From a checkpoint of a small mixture-of-experts model trained on Wikipedia.
Experts: 16 experts in each of 12 layers, 288 squared ReGLU neurons an expert, 1 pick a token, a softmax router.
Below are experts of layer 8 (counted from 0) of a mixture-of-experts language model. Rows are named router (the router's row for the expert), down (a neuron's output weights, with its number) and show model dimensions 0-31. Each number is 500 + 25 x the weight over its row's rms, rounded and kept within 0 to 999. Numbers have three digits each.
Before each expert's rows: a language model's description of what the expert responds to. This comes from a sample of Wikipedia text that the model never trained on.

# expert 3
It responds to: First piece of a word split into subword tokens, often consonant clusters like p, t, sc, dep, as in p|ositive, on-sc|reen, col|lege.
router:453534463528452491516494525540480480466514511494544515499524514482529508547507489545475501494508
down0:493481482476511534494514506570515477535490465513524497469466516435497543506477488518483491474484
down1:518520454518479551502534505516494464482509509489534504466522464535505517475503463499485488511420
down2:519488476517504500452517520506518448541466504526515471493543453492486517509488469514520430467496
down3:484476551487500493468464527514473483475506530453518511518470455489540454514547513514491511490521
down4:480489530481537531467511536460511500446493505533496490536522506472494480520531521517560431513508
down5:533478501514580505478473547518466486535496498493527481531484491534532512480519534478493486526479
down6:519424536487473516473519486493504520501513511503514481491454520473433451445524528498541532454493
down7:499537454502543520540538459481422499540498461522554521512470491505532484506537525552486516510518
down8:508467521511484454488530485468516454497467505516478509485548495510492537502534497501481499463489
down9:516518520501501483490490490402527512564490537516532447516537497482503502514462512476521465489520
down10:479511493524482479495505527460471460523508522479467509487500505536511481454500507470517500496484
down11:537475512501520466523491483493459547495504507455507493525512503512491525511544464503525503498513
down12:524512482519436511502470452456495502480488527506482506506496525472465468498491471509536502510509
down13:551482516511502509504487514519481437491489535486500496504484506505526474494526485513508465467578
down14:451489529474522476483493514534492556483499487499493529428537505510480506489477521515506518497521
down15:525504524538505492454506509512496487536453512480548518469478474519452464501476521513488498472510
down16:486522476519511525433539484525553537552488511505500510489511480499517517503545532500503480501501
down17:450528554481521515492452492530468513524542519502479488504482511512551528500490498497550528523533
down18:504498520499511522522498525491556504505484486556477472509536469494496504492424559504468482515518
down19:549498526524565534512494523501474495558516550497545498495462498514468542513514521494529505494476
down20:520532507518514482502531526493524505515483523492484524524526489512477477479537501513520464497503
down21:448504456509478485507515513487473526471522502498493544478473510480496440525481519519504526514501
down22:511519455510513459508453499506495510503494510505511476486533481546524453508541495495486454488523
down23:469511524506495468495517543508515528465535543520510493505486516531489492471488504468451474515531
down24:542515512465499510473463519481481490540520573519461482534518486503466517511517500519511496490501
down25:500488540514514444498495493503484522479492471504529446494454493497526530484483494477460509493459

# expert 5
It responds to: First token of a sentence or table cell, such as In, On, A, a, an opening parenthesis, or the space before a number cell.
router:501497501512572504532499534495491489510477516477456448491500472515456512540491497523556488504512
down0:504467448476473520560474501506517485528541508479483469461492502526499481487500469493566483539494
down1:480476470485466477548465492501513485498499447490523491497521518504534503493452477478545447508515
down2:487490494475510507489498498515484515477501471559524521478500508541542464540503554475480507508491
down3:475486479502511507477523489531497514495479542508513498535474440520535481532436519493466498506500
down4:499500561530471526506481497514428521466522486539511513511457521493488455523517522543561487457488
down5:496510519482550487500518488502487497509492495539532484499470492496520537509498506482487513448471
down6:515455463515519518485521508472495482474493463542496488529457484463511538473446532495502486507496
down7:479479469480528517483503520508463496509466489500497531479520504512556477515494488562545507522478
down8:432538551501552482490454490474493476511533521511496446524506469486513492515519542496501496481480
down9:459504515496534482480494469486498462500520469492519532515455477539464505536479528523501561476524
down10:514561453477482452491486505519509504509506488457506443514467499472498489511496499487467518506574
down11:517511540521435494518526469495524530586475553484548485518521495507510499529514512478483515505473
down12:510486480503477479473466479502517487520464556468518483500496518454516499527494493483464519505442
down13:442531537522504533497457450483513528495530502462513509522523537542506567519521538516508538479525
down14:497488561499527527528526498479524521499494513519513440503482497515456501491478535517494483523516
down15:498498509553473502541476500479491516475515452462499495533490477494502506475481446505485475487486
down16:548509527540511522488496500472514461487480522481482505520521531486507494486527520486518516440485
down17:518473524512497523460501512497521488501506477455479518456489479499471536471454491497468544469511
down18:506455501503543526452488491455470480483486514474495508501468482508511472487473510504479491468470
down19:521497532537468524459479489508520494483499465497538544505491542499499500488492518486516545531543
down20:544515481542522499472502478502504505481476549477484498529504460496469466518511530423526462490543
down21:494503502494501472497531508509471501515462477508470506511483543493528522490467457506484506496522
down22:534457494545516472509566522485498547471496478518472472536526494527454517467479529515515478455480
down23:473463494507516470490501483557521499496490493493479521466513446513484514494498474487492493492522
down24:479493511490512523479506506525503526488491495504510514475521537502471535540458506497485486482505
down25:540511483484491515505464494495474495522503527480511538498493534505447554508520519486521483528493

# expert 8
It responds to: Pipe separators and short cell contents in wiki tables, such as the GA column of football standings and track numbers, plus single letters inside words.
router:479471484434477512505506463511477453519512511502496533516470487529519485473461468475530501457480
down0:477488511507504512475516538500490517547516459510520529502507483492556552501462460488504501519536
down1:486492549479509536494491495500418499497525493519482479467500564507503488537513525505481496488469
down2:487538484493521481477527514523488525496506449542478501503529512456481486525497502462477469531464
down3:495478487486471526489529518480472458493440506514516488526518475500515467502536504445504523457499
down4:515495478477445454513479536470488510467501544548502533526475490525475481480510509542507490513498
down5:474430530518504526485495479549499483511496510496517490474514491550502470490476521511546443489499
down6:519502472542477513501477482521504473476506511471492529469518471495469504485481482498483492519521
down7:544466528497518478500476522499485479523448523518486525501530498482483573506497535527472498537525
down8:496475511491544492514513509514534478509510488482510473482405528506467516503518479452499488515481
down9:480496492507502469479475539488522509527536490454557486507472529523473528526487532496475527474520
down10:496482472548465521520480512508501546479505463485508520514480474509477508497539496520493508521451
down11:533527504497465482496488548502457489529500457525483517511483457520496495458474469498513472537503
down12:523466482513505502497489530557511499492521518449504481487479470450446497481475527485490489527519
down13:433529522506502468483503526510502475479480487494459484479477474488481494493502482536471500499503
down14:536500519514457518509480491494536501520500498462520539469557506490517456521510530525499508483478
down15:516484532454510461497544486542493485483539462532463470563503515525467490484512537470548452511523
down16:524507492511463476528501453487510498508464540530522503504505520468509515497536520510472485484529
down17:528515434484526511478457500495461483501478541466518515497519493491501536521483520528479499471452
down18:511482476487544478520506528514535496444506538501471493502503495520466455518517526500518504490465
down19:491542485479482502491534532508481507517490489495518516523528509481499482495485485487515506520500
down20:507491530507463491572508517516532493511533455490521529503526495532491484458539524522464526475474
down21:529490525502489526522482491490509511510496491482512502486516449552414481533513540534520470508517
down22:515491512521507538514470533550469524494509490501492494475509491495445456503566484528500511518530
down23:513532501515515519527504507502468519494520506555519541471514513497506518513507481436474539489483
down24:501501509550501475466507447521492515489525463527470513569478479554492496498479530524496518504516
down25:504505493507455523527505534519509499516505509501454480494540461473503491496539516529470468538508